{"num_hidden_layers": 10, "experts_per_token": 3, "groups_per_token": 2, "lr_router": 0.000824, "norm_eps": 1e-06}
Below are experts of layer 3 (counted from 0) of a mixture-of-experts language model. Rows are named router (the router's row for the expert), gate (a neuron's input weights, with its number), up (a neuron's input weights, with its number) and show model dimensions 0-255. Each number is 500 + 50 x the weight over its row's rms, rounded and kept within 0 to 999. Numbers have three digits each.
After each expert's rows: a language model's description of what the expert responds to; "gets" lists some tokens that make up at least twice as much of what it gets as of all text. This comes from a sample of Wikipedia text that the model never trained on. Tokens count by the router's weight.

# expert 16
router:569531486503523497502492470414582517486606551493525458445582501417570541519536541508511431394400499525441516470495501431541453586491580490507518488432533489429492598566497473474481502457500568539508472501456478504460464468467576505544500595482529583430473507553540613477464551448603447391537428471515442563490510474523562543463464563441457450580438555573533473488503557495488554497496482418449433476553604563457471467531527502450452575525513580549550471467551385482517471511447413528470510547587512603486606508508615462434564561463463485471426504408518456469484464492508458557456574449472516540408474481424590524544467468528385522508557457458516494414519472529506517437497504423489491510500461516477522444566467607637512431531463524475486594583537460472502539452524518
gate0:524562573451592534541540532401529425573520599475529517432468505522528445437500613483422444472544532532577519469454560479455499469476483513534427513445527490497490588511549560460558451515505455445477471508458525457423518524500488598484502481406520476477522470564424523548487453427488528411461539501562488491502535509485512485525435494521399536496422434466538444507435522520572493496478485479485513537490510575514595534535492515485482500419499480684463518580552396507476577412554488461490543558495562531516518549501535536439515538439480452622613403446468451455524493455396453494459513533491539516466542481470515496459492387557472542596499532435499540392526540546443487565495487530513533499522477440520623537517587455482681484509473452613495483460469539441406567550489452
up0:451447446407467489480501509486486475448538555426519493497454451630520525507461539570484563490512530537503575495438565496468476408427576458471493475421551484468538498504473538554583475528467384464480516555470478513521553520560457553507538507493486483495385487502481546452495527568516539401564583488386521448466467498511477478459520491545523455605559428551458487456507530477485582434547588524477524501514561510516430489524428448507499565499485493541608418523534444469518455486417459466445565501465407490511654554488532461450485541430399458509547431607497564452481497522595456531546523573540429463502494509515439632560531486533410501581519525386524482464432612550512576417369488473547475632476515460491557523521568502461494484458479501553544571477560497439491491565510523
Description: Table cells after names. Table pipes and separators right after a person's name or title in sports and awards tables, plus surname endings like ović, sson, Jr.
gets: " |", " –", " (", ";", "\n", " /"

# expert 9
router:462529543477554471503528508512443523545560424453413470494555470487502565470479484432535519548567469496439462502601511507495414480587491577531506533472570557490531571487455517557531414475422455496443519471588455487566411392565442441441530418419449550505558547424514468548489583599449555590521469490506527556470504401495454608462591495518444581549452472394532551520543562455496527511499563516496592521535509506503496516423403478490542552507506542428463475539474556476520521509524487566433537445487396457551508410494530544451532491517516587544497535416476491487435504505621405515421542454432435549460502443513498556485479487548425474454451453456634549562494530479422548439502562431557490467528494472559433522600488510512463558550549385520419448466462569430515514471515523
gate2:528513461535471437424494444576498473444447510459439503495520448435484492505515505500528446491601469426483512504499523595551505529643491447484582432437433440503464468502451465515456522571431409388488456456520558536511557599515466512456511520454483504573545457435519484556488497536567501498454457497464501510519564543553541549529415593520516564541522567481519546508399593486504568501501371497489496499462448474590516518442574550518461464565452469576485433534588501498512510470497476455474502516463500600474448489465446610550480551550443551424513545529459454526577492445564440486468485511504537458456408459560512485486460539526468515562485468446445468398502591556499625516460584555550528460551561531526522503431379464606474389576575429522456520558422442515551524505635483
up2:519485615610594481461570466454548499364464443463374569542509530500521584503431505428504521587450542510409545518511495509531450539528528546602414581513570523424498512443449462537469556547530462532574475488516466453483545429466491429412493483559474500466555488473410569450523503591443501521459543443471516483460546476408450476563424488423455522464501458493523460562528452598602503531480514480568562520490451436497517487496505556557559559497468407460619447563532519487477517393567486543543592533482480493495498566511561467504492453543532463528443430520521522518448474597499411467566445528513456447504533566459489479573500434474462571511455521475443466447569515516434515478479489472510607556453411506596551439473569515459512476507467483613543456444468549554529505562412580
Description: Time and place prepositions. Prepositions introducing time or place, mostly "in", "during", "on", "throughout", often before years or "the", as in "in 1962", "In 1929".
gets: " in", " the", " on", " In", "In", " during"

# expert 45
router:548478529393463571562533599463552529514532411561504521382503573457545513478593488455559487444494510432487514521527453443504466526513493600512506521473521508519552440442518534523520529551486364492482567453533551482581488528495467489482564525464452467453498480550504433524537509469518466508435554505485478409432525460492574544495474604546552552553548524455464564566513486530539516530474469487491531466524550465417465464530492508541428453501573613511474429424527509425505456414475559503409517444436552618480502394601537582564480384583461485495492475483533420567468434484515489518432486571475505517519446546588535574353528524558508535384514374566482534455498561470467480511509557497496461420581537492513503541541574422527442503460476599435454489513482547405483498578495423
gate2:516484539565453522502475521534506455486606583503492538542503513444590513480449462443420565555560605476442551478487437585485400571460483460485463528495446485490483408402482497478499476521591513441514495529456552460511432488490580497536499531550522503400485460485486470478522543485494499477475561534470500541419546400467418528454561519552492576469553387499508520636515495517569510570461523520539529537478529452491485432474493479551446466519478516507469567535446493405526463512463466467445582398509480531557608451449464442520494550531544531566550511571568526533506527475502554522497506517529392563487547522457481511443496623358455530495512436562546475454507456587502523468467527508477512425512505526519435563526502561513523611409482599416429333451513501446515553594346487
up2:456492494477442566566527525458519522436568473391541535533462534472519508639577497548459517522600565520474473512504581584444429619466456431519479511465512445530553507486465549527358527491556448383447493545587446505519576546492545468491555580520540521419491411366582517550456579342395550513410486468436519526618491459498512476443576504423503493470482496458529514509509470492535461530450457565531503452419592553496514439484459505411465497475527493499527507514522449490571522490480436465433486566484526407475625515500525489520534486481546478494526452528483468589524500575529604562435445462510483575467534432436547485479428567382444460486476411478520478545524448511463512495542486470476553533467532531551523480422478584539497576457498553471499511509554463472446562554488506
Description: Articles and quantities. Indefinite articles and number or quantity words before a noun, such as a, an, one, largest, annual, and amount digits.
gets: " a", " an", " ", " one", " first", " $"

# expert 28
router:485466545410534460498488532529442578517476458442429543464504560550505473555575540539497511536549518440447542512438477412423564471475532468476544523511589483479495525489497462446471413421384450447451502467562605456609407531495500506548577452532498451476517477472560541545499494538551527615467491615433531490441529495455520460539480560437447553515489476454436514588418539478531529523381514530537562535534445492451516499525542607517495505485506443523486599482496602496533438415527474528461457462386454451554473417546587551443575462537487489549511572423553535496501504572469520492405501442571468487523484486535536433484568522558518506576496500425483495418551581396488508583512539521442553452589499454497473557437552458559505544386435518490486411407538540450583463580501458
gate2:563555486495523513502523512555572471463453479560519532557491469602454493434528480442549448499507447497497525609487419538490539589620452538470534492522468460561509488512443516445526521434512518442431611470514428552521491530536494500497551520457495550512506528542461534468462519419470598441600506555518508526417519467439491574507622541509536529468449408469534462449494611447540432485527535476470448531598470443569512516543514515450499551464471474491435456499444485571577551502483449473611553409460481479543480502422462440413503344562547538610622528485383461502428470617537482473434465629485533525457544429511507497517475412488400593467522496597470490518459471585504430481488512399568469533396482443457513531551477529536482492516438525531499554532515506477449470468494503
up2:496491537506537457410552567523547455517456493595425539529543509524523474470495435497474459543494460474498426536470502442537496574534452512482456452579537430601515552525533525493474474453554485426486483442490503565511566402487540492527521495446456417528513484392477584467399528594513459419573452402544519505532589525396595518560522601416533501518461554582530546513452481496515593513619523446462398434439535412548562535414523554427532547558547524440530450464483505553569456605584504446558581466531520424424524541430413422408487557478496513521496429468472481540457492495460583478446531493475496603526490530499434508502505432495475548412520501601536477492551454483438562488512486435486451505536439490454474522482533502499519449477531636485475499501603555532549606537542492
Description: Determiners after verbs. Words like the, its, their, his right after a verb or preposition, often in critical reception text: compared the, criticized the.
gets: " the", " of", " his", "'s", " their", " its"

# expert 56
router:469620484569483492531498469544622459543482515441569363482554427545457558536515516450465467468571453431503498575414442404450508519504558484470503447450503533526498499443509540539385487437438474494475545480576515504520486535559513442424528447442533499421504507472490496594574568507537436431618429452565555489513529561509495557526564545522490534522587472533521479523514406456470577435544484487458460519535528425528466460602510479496446479550545548520596510513488444497503524451472525416470513570518528509403540505493443454448570473569556457475519439350538452466476457515475563505499502521498458477562588515483521433434505456493460471607569511555386452563493504590500585527499517468523490499568504533567454493565559599490354450572426532501523529484475479542519464469465622
gate0:472490494462479448630525487493547526509510576460451520515525430623507409505585486498569463482410530491505462467430581445540527506504562537452498499570527479520577504524479494440498564650489526548504525462472491515476447616518495519532480469461581469484490525557440526523533438433573486525505447458454497438508482465466499465466389465468421542457487506398440447530531498459502551410454482560477508516524533524509448508599513496579571540512588505459548520546479460491621423506437520647397468532478487555486535470500518491515442505506502597512488429409479505533480459436632554518589313531526493495451463431541437452527511398484566469554477538466560517486533394560499479514463575533433491459496502551471479470426500572496471506505522524479494569509567451558461400517580413
up0:518491449455488412420510564410470563505571514499561506457506530542559552453446487461514509589436542504507525466474571541527501488536399536401489499430551486566457516487578450501474480497504497433524524525488561442487498472574431551403485506476498547472391505499543492410431555509524507431522508523488517526511439570550490543498408547507547486512517473473584545513527512525545541490426424411540393487525399540470610561553540450539562598452508513391523465376602530421477492455520519489522553481510585430509569616560494509553520486581418397511537408523580461493512508490502579489464516438449608502454461493504540511521493499610452504533490494531527490465500474505461515657577411489487503469512459460490517553497484482413511518460438485504480586588458403503554442453403422
Description: Temporal conjunctions, kin nouns. Time conjunctions (until, before, since, after) and family nouns (wife, father, son), plus pronouns he, she in narrative.
gets: " after", " he", " before", " until", " who", " his"

# expert 49
router:489530438476461595483500524398559505518550551606539536540543471424474444487487521502434499416467461556539495445448473554615468570430503467507520519451481459518476471458467528606501416570493515578502516398443554515548560584566493476479501472577448433487493559397537529453463547481574482470481479416499425547507471467455511471572495536495544496516542439551480390521581469468509548489543504498555479472553466613512462392442432443447586484512547557520501456463543468500550556413475591493465603547510596552416574470436529497490529563535491498535455531518422481464512429426534548507507502595463449533467521456453495515432438587589454401452578436515632497550401471492514504495504454545511481476513478544492495445549461541620451479461427493463559586500505484568441407474455481
gate0:487562510512550459469513426484600460428522544520487350365478465500472523491506517417516533529519555486518569482523534535560540474533591482504465529464519486582519487568494458504537520510445427488570617439407548511336513441453569523586504475435566544461516522576566548527509513512548500602499530502501448495527557478447611495526517414550537504473457486418537555511470420412499552547514560534463505440498487473569449530508497569489449577448491570593524378565434472513495433475637420510482509451459459522479455520515552437423525511421398582547506407531454493529512423516458443506451474424524399493498434503476517557534513497571443450440467491528397453412517515542574522465469463559421450548436485546504554518546516472501440476515450508502474536588504542561496538475470473
up0:495419461527394530577462503509577505563472602545504582568547554584493550467599531456405548496393556541562485473553432511531593625469459539458534540457489548413446483573487530477456463442512482495488495468510549489522440480552563467417497487448523556529481473502512449495406403488515493540419483489469518551605386548546500398491509431509477440549555495429491444466536529453464427427487489554559594503499548532501615453415538568432475530526504552507529523561526497523557477512495583489481493483474479497483626484531533471417523465442452445498521424379449470515568487575515521554425574582466567538487498453533448503460466456469408539424507496401505499513484536405553529484416508441578445521462526474459584549594500545450527445495466529491518523481529499454439537469438567
Description: Opening parentheses. Opening brackets and the first token inside them, e.g. ( before abbreviations, dates, born, numbers, or in table values like °C (°F).
gets: " (", "born", "(", "1", "S", "2"

# expert 52
router:508597437495556460486542488463487538570467576414461521562539412473518633422483507469445484395484481491475430489478535495439479477519461479496569484540419452519490545467571515463422537585534471527567552515465448452458569590552462535436540557552497526580432489614469478472541511403550452502527492460551539496448470457448586476606466554506482503594551486412542555544557492492422544504517414532490565479514417395498488440553543512421502474556459536470504488455515494520586491445521490523460465431488610557500484499485481525513510498524477420445552520433529512509499382503458432532442600447435435483465512600546527589483528535511488550493527537487426464515515434447483547467524405528563509507573512478488402443468505545586384384564559489493487646509569558548480465471501517
gate1:467533470469555509603520538464605411446541494640557474432626556551469452539526440556483438531573483426573574602454572522522446472458463581446492344412512506501571491558526574469542483502511498496535537428544442505533409461512481467517554517487526517453520577515498524446433444591513526403493501461482416424434557498547529503561497491481469464517530503540520524508481497573545485436513541529405439431540519509480487519544413482481583513442498607482408462540530433482444485533554502473435458521472440568477562457576561433602520554539446461533466448522501556514504510520520551401461488533460514420501533461426486440537565467373393508505515504537486527515552450545515524427471443577491488412516417461486568520465458475496605489442549494447436548472552519482561512473552502
up1:501451545489509427421480466473538450555406591393476442553537468495569551577418532537520553447571482495487410482593553450544546514434509450550512473475529470547530485462504481478549431465565506579569547455438561409424523513458533512583423464519519515498442420472427515495503499606570495470554551510583473474612486517435471479491484517540507508453528582430484556469488478408507524482592475505554474538417553557473574491418492496470535499524486597497545518412604438508537541548548578476482450517493603547464472496481439512524494454423555578461524533473436602430470520551510502389549463487516505549537415527515494523488498564478480420556515549464383510444487470422544580579629455526465575525506392523493498489505426494547419486582484455524534487395515475478403492524474507
Description: Verbs of institutional history. Verbs like was, became, renamed, been, founded, built in histories of organizations, stations and buildings, typically after the subject or which.
gets: " was", " the", " as", " is", " been", " be"

# expert 26
router:523534468485466474562553611475511475482428417425564476541438427428539605503509532434494435414493426480555531533410556486515525489550505505527555389542537485572556540433501527516529490538469380519505530516541633513521564560494477451509562540444536504454458434509498423510485447414409452485482385446503539576559480518463595568506570640492484510468487474471533543499547511472483491484526506554582538408464429472573507420494498491556496507526482514567474472437503482546497503441496447471494542428404558436431513533497482509550439527558580462444404496522514554351461500413484522457612529523416495526391502522463500517469412494500551491507574506527468489497470551528572479554496462562556519559506455445555475658493482527525457433492430532516585568495513496497435416477513496
gate0:493443537387519526436501553364518539434450503566480477508478466538479407449490433419555530575476554570488426532486548525462515538436488505521529486468563502484569462495444530528464474597539489451476552478449449494583432493579496411485503502442551514434527514531546583548541450432529441608517473540461533465439550653566525400428521465577463500521494536460586482497420485515480491527564651521540539444454433552456497498525475525518499435487446431546491475530541529471464474456519437394526535510457457560417496509530537454510443515466497506505466556559527430531484549499479543534559556535541434425464500543417604400539553513510466526461354496535368564531507465498614428564549481506491392415493541579518448501480539526456513545504479535524537513437575493447524496549522546
up0:485523530495472421540531513542468444490558477556467514535422477450490620519430529492456589521475551488561538423486418493481463509518524505400389504500476424595429533498481452383594525380499455482611476460483445545501485523461492474551440517502511561476420486500551495473497588532511493465472519429571489551477597556459474541526538548465528416444568425516480606475507502516451509438422494578449387539497511449489482590506449479487455502627535478495419456504501547536457545461485507592497515503571524495595544495441592501455489473490467447541497446529468519412504421422445544481508535501544505518540499507534430569502504410491528470522525515498457421606584437574512626406483525506448573479477558468543491506475484565591561466546483534496486515590542564555517602377487564
Description: Numbers with units. Tokens right after digits: units and suffixes like km, mm, mph, -year, ordinals th/rd, decimal points, dashes in ranges.
gets: "–", "th", "/", "%", "-", " years"

# expert 18
router:555455450457515431502470551427444403503513507484592571609520511517511467545513495463487426440511560525548461519453409542495469495475481524515422463473542517450454530508452381613474506533573510548487552438473524529566531465405561553482547485529520529540595533544505484393550463480485519506450499491470509480543429493442507472419481373516496436451493530506532539433519480576529460484469488534438512470436424430537516474447480491507470506495475519547382415468616485506477488503553577473515471471550603596378468488406530490569520604548489473580513462589426523529413588591544525511597492499444508525444567443496544529495523514560498533536494554533517655447472551607498553501548525527530452489461451523544564459421521547553418486466448560460494418505427496468532413489422568
gate1:521562482494522494439507514540486535475536478479418477556481487547476513361506572504512580557473494515484523437510482413579490524411504503568486498556532545535557525429553361456459494553530506448507571520467583591458492431441425532520554499421550527566486471512472538521471417564567483569519497473530534515387493491438477493455497500600533432492515473589531515519554526496502526448407473496481430617572346543499503483532603501496522463458535480473522491448516436458482462516571442483497646519562503455427432620523507483409497467520481535499538506503554519500517487604506563472507430596536453499505427540584493389507473529593541517563455431523406400480506497480513563441523546453493422571585511450516524564444468420431542476549519484426414562501532497451499420454523528
up1:546498493505542599526464471401565422498538538427469537423524454431564516530447429585509549529425469466614591411542510549445410497543525524568490560460574446457546543520505521570529539493527534569431471534582530437563496501579477613489517513487510473561503521516509480457581571503453499503433490471445487586497531474484517489478537466438467470471587525540490466500543507562506429515499474526508577496451520476557530446462490459564501486583545379379384473560423528518500526456455484507508442517434592434444487391441453509512457473541503485579560531497483458497451533538478575498532492576507516454530485487481444461588506421515509422487491475520537454470554403469457506494551478512394504549569436577556447461532537478465429482452361512444567625434494536485566461552632461
Description: Coordinates and measurements. Digits and symbols inside geographic coordinates, decimals and scores, such as minutes after a degree sign, ′, ″N, decimal points.
gets: ".", "0", "–", "1", "°", "6"

# expert 36
router:487450508558519529515575452504559569499458491491537458413546564610541551440469509495451570608524389551527497462444414430435503549542430525485568531533456449526512544548513397477483435498547456473473597495504581459545574535517472503540521465503437516537541534408508537540469482513503514564489413542535546493461477560482499523485516514544432504366497402487548568453449461420447607570534456463465487533550388416532491518396517416490507581531457543530503422543374531552522473428543522571512578463409579484592470517437431563474489479429435534539500470452412585428546522547454530470481616424455538419465456462540479567533531458479483548532493538429543493502509517505537494534378521552544488511588499413515528524524460590508523459540405491535467531463542512500506461488464492
gate1:535509500486480484494563496450477464441543598533503555484518453454440563554500486482514561488436512509465502547477435534490548534510417561568433511635453541515583520519435411601485560436515465478542506390630498494487476506461550534557515517473566507508428529572396499451493560480463450395562435519514482529478457463453518464528509520508518531472388481400546451542647432596473524476543530538476571504545452533551542510451508524511538542531523450508407486454477529516481433513573499526654469491535545459458573515477496538396517456451449564451450647574419470575436459525540468468500473497508496526536543435509552471538514530451418533609479465517507412460525423411440507465517496444580455473515480487412554416490535474572529506496431512425501484546605451505513481597527532
up1:511470538509512448633536453504498519477418474487467506498421501470460580483419477483476568435541538503577582561430533477529515535554533476608484521473471430533450386472430480434510431599510503507517537486520507523536418539460506425524449501508580438454484435550427523462503539610555558444391525553505503592462521501430556476506449457462423566505438500527512458434485532535508562536541510500592531491538533468497493487488410428516531352576473490564412464481532480397568560448489476532530513569463442477535567475480511476462425622517545432570408563518433429531513496414542437471583498534588526538507539475394512469475559492482508505483589636504541534529587467584530556425582480488540489544478513495493518477410588520542525507569413574480536500487463485448504480466518492
Description: Spatial prepositions and geography. Prepositions and direction words in geographic or locational descriptions, such as from, between, towards, north, often before the.
gets: " the", " from", " of", "|", " to", " in"

# expert 29
router:525485515546447556538471587487516487440481553492523513516467566479434441515540427364448433546601482511437579489476524563629480483494464516505492438481478574481404447533528477473466548586603407492520527498537505482519433582521482534469488536470472469512474550522527439574574457560510558541515522498454603459499454456464511486480526495509556511466489528486553604447455493532457563483543481557528569447422531451512451442562514490526426521399460530583521516394576520501408484447466410417523584508402543498500542444539451376514514516531524520430471538566483593641398416462485458521524478441418491469450420518538498473510447469449472527491570527522561470457486479522589558446506496440415477544525421511467566508599433544516432430438457521456477548564536543592499543510436546
gate0:511460599474510411492510578611527507567459513541566483442485538527550538481476502550487477513455495531513455554450594492409415562490535454458557453412494551534479514508445531581531518457520478524428537503454449505524445507516549458560625418460467480504564501514422496482466521508478562554482553520544502429479448555568491511561497524501469508536519497483486457653442460538497545485578496428566463505528500560502396562490405524495445439472452437483523477485514551533418530539528601587543502527536541499424597547433529501417474466503454472533421464540532467450477447472470471432460535542481566465440470447360465447415493606463483507438507479486538430530388384433543581477471418508426506440604566501451499460519428427520574469555499479437452537581487493550463581555497601
up0:513434485468486523517499578551492471553551458474551429474521556441524549521446450514520508527492447426515475556649471438493579468448552459546451489412423525546485486482413504529549441490497476552458552483549464642479575551498481567562597462430457523573533497535460517488486518537512535532498538487421501469547475542496519476442508419570427518536448581524433506505546489526508483465444448558527473382511392481488543386543394507489458586431506492502528534487460539452444492580554462436483557433420530544483499504553477514578502428491506548534494502504563565458517577549516431520398508455421544447448505479480512480432557564512548455522448546469579569571333499519491536569529583570521513526497432455500526459458521405513581403481446530563478627484604458513520558451566492
Description: Year and number prefixes. Leading digit chunks of years and long numbers such as 201, 199, 198, in dates, table year cells, and ISBN digits.
gets: "201", "200", "199", "202", "198", "197"

# expert 19
router:508512465581461492544527525478493486531426520568405458449542548458506490544459509403551511398573589498573566531484456372437426529438536555436414457416418561456506553469434469500545561607557500454554567427442495533545454389379489474498443454591525572438411530389442473475605466570425484600406516543513499595459470546543420495437467471511608406546512461461454521548469479459493513486535561558495569474514472600515482524475531502521525522480567553613505481560476473484459449566475534521565549468503477552538469522512441478545571513506522530548420460497583510481478609502481542544432497391536490524557491418460459456523521537507457517489468442508509490564438540539551518445493477510471464515453522511512560505523475552457538432492580536482499390547484550527515499431495528
gate1:444533556422476477512430461534526522475478464492558509577511507483512412551569566507490426479417457566500494487570432500437588614493587604522520490417482513504444473530476510510454484520472513478419540440469527475462461446494452474455496554555604549592464457480489542438579491496582391515513513451547520433560582468559557402378509467533555613498492526504462469500533542573610544504459419570497494532453468518526454514467555488520429462511518479444453568537548506522519450496461514578528409419448481627458488548526417556583561542530538498517563435471460458483483441499547637518467568510510488416464485488555496527488444518448456436418450476467435503519522465481550487437441464510512502466432560500461471432467548422498559647576487580568441499463525533519602485572471479
up1:498468382550471592496483443479533511496478562483492465478502561481522565546411424551490520606609526512456575467453557439425438523538517482380466551476566504404517521479432526466484496517494578443573493453462516465502518511577462458483530533548437459481486483514526602545478441433529479454484611574557586468436409479455509525491531597414468559472554430511468523494446512351526529561496502446502514492497527503485510481557535543586495553476521502552415468568452469576560582457504427538478510529500491446520565507550544494366450504437461494514541483472470489500534536496455482487527471441521488560491544553393595439590524487521526540505397464466506481505464401458418449586512530475466548532521573608553499610526431564489413558459565476402514550450502426420471486452541494
Description: Numbers and dates in tables. Digits, month names, coordinates and blank cells in tables, vote counts and dates, e.g. July 27, 46°23′, 3–6, 54.
gets: " ", " |", "1", "2", ":", "3"

# expert 41
router:474606499469537520464477508537530553598486450451557458435532480510526531471559536450421494433521475497527525510524530445482561600437397488362497473409435485504482476422554530483494516571499434408414464553596540395503609573504513505482571518478407503446480616442530491549513557485445454487425481501457478522533543473519527573543400571448488474474541492521421535535570569516507499536515456533557538460542469512562489484496497587494518409622505522586536467519509474515564457419449427434512582535528571520491520501486465490385507472578543564451519427466453587498444520448608533492467484539471438497469527557488482562398536563452488549529506529529543480461479463494595546442504393448563383474558504475533588535535547486438489491499440531452535526500601527438492432558532443
gate0:499422495475524572440589458512457379526463505484445525533599497521605537525541469406446494471506516544446514475547443542567548521515560446480446492474527402414513549458449489464523365516512496497557566466606451581487551579495514624578458494498452492526421535500530472499515467594477470478473581473504491436580492487427573468490530462554600426513521399523576535530500489580516526509623622475481470507550482448554438523432519469405487549492556530425489426439536440557486471488511477459484446468513478441541416517540581497496445494483548477499506467532462556624470548496474556506462496468476451504455533461474470449566520556503633465486518590482566428502477466487458538504473503415545484495541438448601463517431514538520451518557483454550532424412439587564388507453510486
up0:490518451569471496603582483499587434434457497593427461499529511433475462473371536625478381633427527509472497514517502452533536537500629444589553477522528463541415516484549481485485505510417475517525450492462577464524487533496507402540513489450503572472415477566515443580485559498518508469464428425590475531504458451415548570513527510487519530530519526474496512576442513552499399535567491540485473454432521469511468525429352526559496503522459497579546554458512493564451514573531540579554565550357431486500480489510476485505447532498434482509457524494531509563464425499501420535572522463531457567530543487519526461445579502543535451522497431506521463468527511385546606446464517567469525569490461572518459488473565420459492448531413571489498559517492552487558525459626568
Description: Degrees and acronym letters. Letters in acronyms and academic titles (MA, ABD, PR), plus words after the/of such as degree, University, Ministry, world, Sea.
gets: " University", " of", " the", "D", " a", "M"

# expert 42
router:498488506516529489543503435436579528577483578459530506409485526607527554428553541414539573421447528545524540473508602454513475535458505480510551459488539537512486512487454492434488530518538549466509531525480546456529517481502609429522463464461518562538466521471493571520474466405507490418410481555517436462447476402487476416574452565410520432424512408549584452581543551563473448527617448524451507447562460549553434461467575479441529524421594530522528520433475463436496496450489441517498498412480517458458514542478583505476516515490545510413430404463417580508476480472503517490529534525548465491516569464396442580439574487472425529501517426567457486552476435467466584413492537592531552573545582488536540451413352551480533474461470462485533605513591466519456454511553535
gate0:550515547539463461544392457527520550516440555499502562399451481489479533423425504465593529462410461575478441458530546539524404530557427462482482451562491474504529491453475448508535532596582518524478450456527575517537490519536510579541561427499564499543520462479500463507487379448523549392539537580522496513525505560561429444401469433498468551458500561517500421481506509551625522589492436477501517535473443463494460422490545530495478513544607451499529442629524481543392429534444482522536555470425487495537536508493523539472488515514523527467622611554451527505484568472429575466496452508550362499462498547444509377589498448421469522468492529531482475523600423526533569548579462506487501492533445504487412444477495445562563496522549598536440582563472425499476506504419539
up0:561584533473478472492540488527528513517444464446515472431528509493557543516481458531591505512467445576498513583575510526515410538427404595456574438457574449492521460436455378594563505574472480520575443401565600543513523528535580454567508495520514404504462553513476540462573439459507554468542444425487535469513519516538416444504447503517434502525465485502511532573510490490515448586511418460524524479503441446464487353473537568577451577489527383508508496559510502471523409521479454526474520449499488508546487507520464483509440495541564400517524441562530539524493486516407555466469485557448445623368495486446470505459603534432511520502482628451521472557514505432512553360459500588541521470546434467513450557442520483619540516512586491540496531434421519486498417518480498
Description: Government body names. Words within names of ministries, acts, commissions and parties, including linking of, for, on, such as Minister, Amendment, Regulations; also election tables.
gets: " |", " of", ":", " for", " Act", " Minister"

# expert 4
router:527600449518429461525535518459556562518490472471559459497498561549513580520560448471505440447551441462561590568420542456467499498473454537492547538463467420447619545445518599393487536499495432511483547593487512456530508551475496484496574529433445491466450560458550516480536507457498441334502499503519517422483464452505604460544476593421406430616529505511535524547455525521505506476534592440481505538475481429418472451467551458444458543596513534494492480461442464453379464498475435558543624549436480458578550583523524417480543511539516489435535464420477571493390416578526525570504503535479426532510497499490469512444473474455534545514590514556582457505617496579495547542498561528538473461542475422501530492621541486522492509494417515522542606451482458463488526524521451
gate2:456578445529591553485496482508475454536541513504516555524436475557503493479498492499458618485557536445596455376516491445475486630481502507482474506529514587471496479411548435525393517475447533432460423480522569517539562542439422469501474563535477501506500484473498481548499435488501521463397476478560517493508481479450456540512464562438576504516570557554462479362494467582534457495493448460518516425528517500460392506557520490529489473570451536564573499629555598520567458410411501505475501547511523461443498544513483478508561423582517482496435548499583460485503571490512553506498473513425447484564475606462586437497561494612460443433496513571382509480503582470499392552464482491547437466540360537586458451382570524550558484490391464493515474531536427492492482465513540
up2:484483481524424456436456620495477403555567555557561548432494448458532512530543568500583525452425455439527463402468552460533582527456451522477532467469484524439452571484531538451443536476567538461459499479485446491550574484474478373557383461510460543559511494523433556495478435600530457551513520481541448562453512561530492463507515499403490521513569515469450589458471519509607496497463515494524467480491573687495456568539526527467502567533497458545433458428444521627463510499499487468502517521457563457470480538462491571452478498587586537553411556522585482472456523437420526500408563494469514494548490523444520517515531423474438571433571504492414576611442483421516499465523490543463448480509500449528536439426496462508515469453490498539593473561606556566477636518488511
Description: Math notation tokens. LaTeX pieces in mathematical articles, such as backslashes, $\, frac, }{, partial, plus table-row ends and stray commas elsewhere.
gets: " |\n", "\n", ",", " \\", " a", "\\"

# expert 58
router:552471568598519479509565377504535430548477516425544432607496466483436469546470457502548617581405482451492533478508444506417489486514501470468490507527464504527525415437421500468420595484535552499429532552485491426498517557570479416476552512502495459570486559520440523529476549601464444513533531458524631539554434499445583522489511548498493466492500493441476565454449410494400534468441542501481449437549466537491504434539569525491495568591606572498573479507386510447566474437501507447490600508456405418456530502514514518563580513502599495503604469455500499569531474511498607395542394495542429500597460495514563515443453504532444496552542588465447520515559464469438490533509444441518514516408527453413536486539497528460374546518491523452461489500472560543484481490541521
gate0:509551388491482565511473502603451479471604441579570569520528567437521574534495400596492475485462484587542541521491554657516435545475391482441464422567391500453514485442456509424464571495562520515526442495459523525547450434562486539517489445520531540558453490452518507505526528506451488509495444500556558477393440450532573473517515480488544530456522622487497482421464572518423441494518514533566517471456591456591473512431484464479510548512436548476483502482541487517504596432508596558487453452562463571451480535507552537579513524522517501525429441456517431516483489528485483510498420481398522420547411372441503507559485470492399580528471452487514574494422466474412478521483528573494501513564469432412546452481501463540471518614547493541575586503490518523507510400570439
up0:493485576572558467507399513543496518523499531486530509538508502543431536479479454524627657515540463489467502525513547571445464538540524486419576497534499526476425514454644481549504482474522553542393479459438567494510458615456511538433470514502526480480563601465545487527562480475529479573532521518474523499423486508512484487596423524534456503465557512530514519533445511539577432476478547507539520498535546477539407443507525476524482568480519521436432405519541415464444486443436498450408542436562554373523375473430507566561564498545562500568443543473452468460438449463512596431500495399425491451476488485481473419543523489542518489548523447488518509500403544515586490507539505485451378413620437572490512498471428462493520471455490455448515554595435564422467417443586479
Description: Clause-linking conjunctions. Subordinators and connectives that start clauses, such as that, which, when, if, where, however, often after a comma.
gets: " that", ",", " as", " which", " who", " when"